{"num_hidden_layers": 10, "hidden_size": 384, "n_experts": 256, "experts_per_token": 6, "d_expert": 96, "d_shared_expert": 0, "hidden_act": "quick_gelu", "moe_layers": [0, 1, 2, 3, 4, 5, 6, 7, 8, 9], "router_score": "sigmoid", "normalize_top_k": false, "routed_scale": 0.333, "balance_loss": 0.000826, "balance_bias": true, "router_cosine_scale": 14.0, "router_bias": true, "init_std_router": 0.0247, "lr_router": 0.00109, "num_attention_heads": 12, "num_key_value_heads": 12, "head_dim": 32, "vocab_size": 8192, "norm": "rmsnorm", "norm_place": "pre", "norm_eps": 1e-05, "positions": "rope", "rope_theta": 10000.0, "rope_fraction": 1.0, "qk_norm": false, "attn_scale": 0.177, "tie_word_embeddings": false, "parallel_block": false, "init": "normal", "init_std_qkv": 0.0234, "init_std_o": 0.0, "init_std_up": 0.0234, "init_std_down": 0.0, "optimizer": "adamw", "learning_rate": 0.000873, "beta1": 0.9, "beta2": 0.95, "weight_decay": 0.3, "lr_head": 0.00858, "warmup_steps": 487, "schedule": "wsd", "decay_fraction": 0.924, "decay_shape": "sqrt", "final_lr_fraction": 0.0, "batch_tokens": 262144, "max_seq_len": 512, "doc_mask": false, "train_tokens": 1804000000, "max_steps": 6882, "dataset": "wikipedia_en"}
Below are experts of layer 6 (counted from 0) of a mixture-of-experts language model. Rows are named router (the router's row for the expert), up (a neuron's input weights, with its number) and show model dimensions 320-383. Each number is 128 + 24 x the weight over its row's rms, rounded and kept within 0 to 255.
After each expert's rows: "comes after" lists some tokens at least twice as common just before its tokens as in all text. This comes from a sample of Wikipedia text that the model never trained on. Tokens count by the router's weight.

# expert 49
router [ 92 128 197 142 118 125 105 180 163 135 131 144 123 125 159 147 119 153 170 113  98 123 134 121 160 134  96 143 159 138 140 186 186 120 121 160 150 174 143  99 156 127 140 100 148 121 150 121 126 117 116  92 137 128 120 155 132 131 164 133 134 170 119 183]
up0 [144 122 168 139 153 186 123 152 139 134 124  97  94 151 128 142 146 105 143 125 106 133 164 139 107 153 115 131 124 120  86  66 145  81 147 139 118 186 128 126 120  98 132 116 152 125 175 149 149 159 154 131  80 132 103 128 152 129 142 164  96 107 136 145]
comes after: " of", " in", " the", "'", " from", " to"

# expert 200
router [139 150 162 151 131  95 137 135 143 135 151 138 132 114 144 100 120 118 118 187 108 150 140 114 137  86  92 158 151 120 124 116 182 133 130 101 132 150 144 144 185 107 158 140 143 118 131 126 137 133 116  96 153 150  44 126 121 162 172 107 120 135 123 164]
up0 [172  78 164 141 139 158 148 122 108 148 128 114 146 130  87 139 100 114 122 161 107 140 109  90 148 111 133 151 107 126  92 156 140 116 101 128  83 134  96 184 132 149 152 129 127 152 154 130 106 141 125 116 132 132 124 108 162 110 133 143 165 141  94 118]
comes after: ",", " (", " /", "°", " l", "L"

# expert 105
router [155 156 162 151 127  95 136 160 118 131 155 130 106 120 128 148  78 122 149 164 115 142 168 106 161 159 140 145  86 120 106 163 143 125 109 149 136 167 135 123 126 111 134 123  96  99 138 144 127 125 153 137 124 135  59 157 145 111 135 118 146 134 149 119]
up0 [154 110 166 122 115 109 124 125  98 125 128 151  91 130 144 155  98 130 154 178 112 128 120 110 107 135 141 162 176 110  76 130 129 163 101 115 133 175 136 148 142 120 113 144  67 124 137 141 120 138 110 138 178 126 118 148 124 105 112 127 121 161  88 154]
comes after: ")", ":", "=", " =", " (", " information"

# expert 246
router [154 160 139 103 102 101 129 176 134 106 111 114  91 134 149 129 139 131 163 169 125 156 145  99 125 104  89 121 115  77 139  97 188 119 129  96 124 117 182 136 159 141 103 127 107  78 118 118 102 115 118 137 129 121  88 130 131 172 145 140 133 140 147 165]
up0 [164 113 127 126 160 109 123 134  81 145 135 107  98 144 141 168 136 142 158 175 137 135 159 123 126 108 163 106 133 102 110 138 131 107 116 131 120 145 132 104 138 139  91 116 138 135 124 141 142 150 158  84 130 126 127 138 131 109 151 113 155 175 118 114]
comes after: ",", " 0", "0", "ho", " Pal", "7"

# expert 210
router [155 132  80 162 104 156 144 160 152 112  92 107 112 145 125 142 113 136 148 163  95  93 185 163 176 147 103 134  85  95  91  98 113 170 163 163 123 128 160 109 146 108 127  88 164  91  98 139 146 168 103 143 154 126  52 114 106 140 158 118 153 171 121 113]
up0 [164 124 106 117 118 134 159 113 140 130 113 123 138 113 152 153 115 114 160 169  83 138 159 141 167 118 142  89 171 129 110 154 142 149 103 186 171 148 145 130 148 126 100 116 174 109 166 162 140 131 118 111  82 129 119 110 139 143  90 131 122 145  86 161]
comes after: " a", " two", " one", " three", " four", " first"

# expert 113
router [131 132 132 171 102 174 159 168 145 139 145 121 141 150  80 129  99 138 161 131 108 152 133 120 144 126 129 117 172 114 115 124 135 157 141 115 114 171 147 167 121 174 152 100 127 126 126 101 167 143  96 110 143 122  91 156 112 133 133 163  87 196 115 145]
up0 [139 113 146 124 127 112  91 132 142 151 143 111 129  87 138 164  80 124 126 163 122 159 123 123 141  84 171 152 129 133 120  91 117 123  96 131 125 130 187 109 124 109 159 103 145  97 128 141 122 115 109  98 150 144 135 158 154 127 130  71 110 144 131 167]
comes after: " In", "In", ".", "s", " However", "\""

# expert 196
router [110 120 153 115 144 113 132 186 115 147 131 128  97 118 153 165  88 149 139 118 117 128 145 115 112 134 171 147 157 128 114 111 167 126 148 135  90 140 158 108 150 141 141 115 122  88  96 116 120 141 137  89 119 154  95 138 105 156 183 144 137 152 152 116]
up0 [174 128 151 117  97 164 128 141  99 105 153  77  81 143 123 141 116 138 133 116  99 138 146 153 127  90 142 107 129 156 111 153 181 154 150 176 103 130 179 160 115 122 164 135 132 107 105 154 148 153 127 118 136  75 146  94 130  95 117 113  99 114 100 107]
comes after: " the", " The", "The", "the", " this", " each"

# expert 82
router [147 168 128 154 143 105 120 119 117 159 128 140 125 173 111 105 111 122 109 127 108 120 147 151 152 163  99 118 116 114  99 123 133 168 146 120  94 163 147  99 119 148 146 138 118 137 152 118 112 129  94  68 108  92 102 158 114 112 154 140 159 113 125 120]
up0 [157 168 155 149 112  96 127 106 140 101 147 111 139 152 123 145 129 134 108 110 172 138  93 130 160 131  87 110 131 123 118 132 134 164 167 134 126 146  85 110 121 127 129 143 121 118  73 124 120 144 104 134 132  72 101 173 124 140 163 115 134 137 119 162]
comes after: ".", "\"", " .", ":", " $", " #"

# expert 157
router [151 142 143 156 137 126 154 146 134 101 121  96 105  93 129 170 105 146 111 173 137 174 120 142 125 140 132 160 125 120  77 115 145 161 117 141 123 117 120  84 143 162  70  73 106  94 124 113 129 109 154 113 102 124  71 143 120 143 161 149 145 136 141 131]
up0 [128 127 136 134 157 179 128 127 144 110 112 106 181 119 143 173 122  80 120 126 118 163 122  96 166 141 133 116 126  99  97  99 158  93 158  82  79 138 144 140 122 151 177  86 139 145 132 117 134 113 133 147 143  94  95 111 133 173 149 158 140 128 103 135]
comes after: " the", "ti", " The", " a", "The", " South"

# expert 99
router [145 155 155 166 122 117 132 142 115 158 156 138 121 172 132 121 103 141 115 151 116 123 130  67 154 113 130 110 157 127 113 169 138 138 110  91 151 141 138 115 112 122 117 151  95 135 140 144 125 131 127  97 112 111  84 141 124 126 118 104 150 113 106 174]
up0 [144 108 105 154 116 150 127 113 168 160 125 122 178 104 182 134 106  71 102 133 143 103 103 132 158 141 123 108 144 134 126 115 116 159 144 163  89 143 121 120 140 149 198 136 127 140 152 153 109 129  76 113 165 124 130  79 103 134 138 131 125 132 124 157]
comes after: ".", ",", " that", " but", " which", " This"

# expert 110
router [113 125 143 127 111  97 149 132 154 121 118 133  87 134  97 124 135 126 172 112 126 136  99  86 143 131 123 147 146 125  96 120 159 137 129 137 132 148 159  79 137 155 118 120 138 118 151  69 122 121 111 118 129 120 127 133 121 171 152  96 137 144  97 170]
up0 [117 112 152 133 166 170 123 149 145 112 148 116  86 105 141 131  87 135 138 119 141 135 108  97 122 134 151 141 138 119 100 127 136 125 128 144 130 116 128  91 138 100 125 117 145 131 101 146 142 123  94 157 125 120 138 146 141 126 115 119 144 148  92 172]
comes after: " of", " in", ".", " at", " to", " on"

# expert 16
router [144 131 167 131 107 132 128 147 136 158 114 113 148 118 140 119 119 145 113 134 106 135 137 122 158 110 152 149 145 117  91 119 163 145 118 104 119 209 162 158 145 142 153 135 114  47 144 125 119 149 119 123 113 126  90 149 124 157 156 131 138 133 166 121]
up0 [110 124 137 134 139 108 170 144 145 110 132 134 109 113 139 146 145 145 161 141 130  96 131 141 144 136 127 124 158 132 128 100 152 120 164 120 115 136 134 144 153 160 112 185  94 161 124 152 121 145 170 152  66 125  96 139 105 132 138 125 155 160 126 131]
comes after: "\n", ")", "  ", " 1", " 6", " 0"

# expert 118
router [160 158 130 160 127 140 136 164 169 131 106 101 132 109 133 147  87 154 139 105 126 146 140 108 104 153  99 146 101  88  96 140 196 140 121 143 105 181 143 119  97 137 110 158 119  77  97 122 113  88  98 134 142  82  61 159 137 143 143 164 133 164 121 112]
up0 [177 163 128 116 156 116 106 164 126 124 146 113 114 145 104 149 136 170 149 136 114 162 165  94 129 115 109 157  85  70 157 123 147 157 122 133 129 162 155 123 111 136 165 154 123 123 100 121  95 159 121  83  97 128 101 183 111 124  93 119 149 156 174 102]
comes after: " of", " |", " the", " to", " in", " and"

# expert 92
router [131 130 130 179 130 146 146 170 117 124 107 123 105 160  96 127 105 154 152 133 119 123 148 117 126 165  82 152 147 101 152 143 158 116 118 153 142 144 108  98 130 106 141 149 113 139 115 141 106 140 128 150 143 111  87 132 102 151 132 148 130 174 114 170]
up0 [ 96 128 139 125 141 147 149 172 116 118 129 139 136 159 128 151 103 112 153 113 142 102 112 138 158  77 132 121 141 164 116 108 132  82 158  90 123 148 107 137 158 180 156 133 150 131 164 118 149 131 105  80 196 164 126 137 115 123 132 117 130 120 126 113]
comes after: ".", "=", "\n", "\n\n", ")", "In"

# expert 147
router [134 115 151 147 139 162 148 138 113 157 112 118 108 132 174 113  89 124 171 130 122 200 153 113 165 150 130 105 167 130 113 123 155 108  84 109 165 124  89 137 151 125 145  97  94 114 157 125 147 165 102 140 143 104 114 136 135 128 118 108 137 158  86 128]
up0 [117 105 127 122  79  94 135 137 100 130 120 118 151 128 128 104 174 125 180 155 146 119 167 124 124 156 149 117 176 130 160 102 129 156 157 115 131 184 137 131 112 108 131 103 108 104 133 157 152 130 132 141 125 122 121 165 130 117 172 142 117  98  96 130]
comes after: ",", ".", "s", " announced", " reported", " stated"

# expert 122
router [119 166 121 139 107 146 102 176 122 154 115 109 163 136 169 139 133 151 146 106 121 139 145 160 143 159 167  91 152 112 135 117 116 121 121 140 110 121 130 153 138 146 144 118 134 101 118 134 152 117 124 159 129  83 104 154  88 179 153 148 102 127 103  89]
up0 [130 126 187 145 101 133 102 116 153  96 142 141 172 143 104 116 139 162 170 139 120  75 120  98 130 119 151 116 124  91 139 153 166 107 132 149  78 112 107 106 148 114 140 129 141 146 109 143 118 140  88 141 142  91  91 128 114 141 123 127 163 145 108 101]
comes after: "–", "|", " (", "\n", " January", "19"

# expert 59
router [125 179 152 176 147  99 154 136 131 108 139 140  92 109 129 134 110 107 184 164  86 145 175  81 120 125 136 145  85 146  94 131 105 127 105 148 126 109 136 120 121 119 137 115 112 128 121 127 139 138 140 161 151  96  57 146 106 145 146 125 174 171 118 110]
up0 [123 183 139  92 186 107  90 129 130 131 109  91  99 166 134 114 140 124 102 130 100 138 126 166  99 137 147 171 116 137 137 116 118 128 110 145  53 131 142 116  70 111 151 106 130 124  91 108 159 179 154 167  96 126 117 136 133  92 148 134 139 139 131 124]
comes after: ".", " |", "°", "′", ":", "N"

# expert 240
router [127 118 157 142  96 127 145 143 127 154 119 108 121 135 124 152  78 134 129 135  88 129 135  87 160 128 148 158 139 128 135 115 116 123 102 118 120 128 145 139 151 128 137 156 103 138 159 133 131 126 122 119 100  72  90 147 179 121 156 136 163 152 126 122]
up0 [138 124 119 173 123 125 146 149 111 121 103 119 139  79 178 186 124 112 151 118 107 116 135 126 110 126 137 118 107 125 112 136 117 113 150 157 169 126 126 128 169 126 144 142 124  69 134 160 161 109  85 164 155 146 121 143 137 116 136 122 173 148 149 144]
comes after: ".", ",", " However", " In", "%", "\n\n"

# expert 117
router [146 169 185 121 124 141 117 136 131 140 145  84 100  90 142 148  81 123 118 143 166 139 169 115 117 119  98 156 179 129  90 155 107 133 136 136 113 130 153  88 134 142 131 115 112  95 159 122 127 130 105 159 133 111  84 169 117 164 156 149 142 136 120 165]
up0 [118 137 135 142 152 126 117 126 129  92 102 163  92 130  98  75 127 126  79  99 120 113 148 119 175 124 142 137 147 153 124 123  53 135  87 117 157 132 137 128 185 103 196 124 120 115 106  86  82 105  86 137 102 133 123 128  69 163 143 133 147 106 144 138]
comes after: " the", " United", " New", ",", " in", " of"

# expert 139
router [137 157 117 134 132 169 130 184 161 163 103  97 129 132 111 175  83 106 147 157  98 143 142 137 155 161 159 119 186 135 139 132 147 121 157 117 134 167 112 121 109 131 128 149 105 117 150 123 133 140  91 118 112  85 101 132 156 130 147 145 144 130 124 130]
up0 [133 106 127 172 154 113 105 141 126 160 114 194 142 153  94 106  77  79 127 154 148 120 146  91 118 116 136 147 108 116 122 140 129 150  88 118 159 141  94 138 136 151 102 160 161 158 107 124 133 132 126 117  89 121 130 148 139 116 127 143 131 120 108  92]
comes after: ".", ",", " but", " and", " that", "\n\n"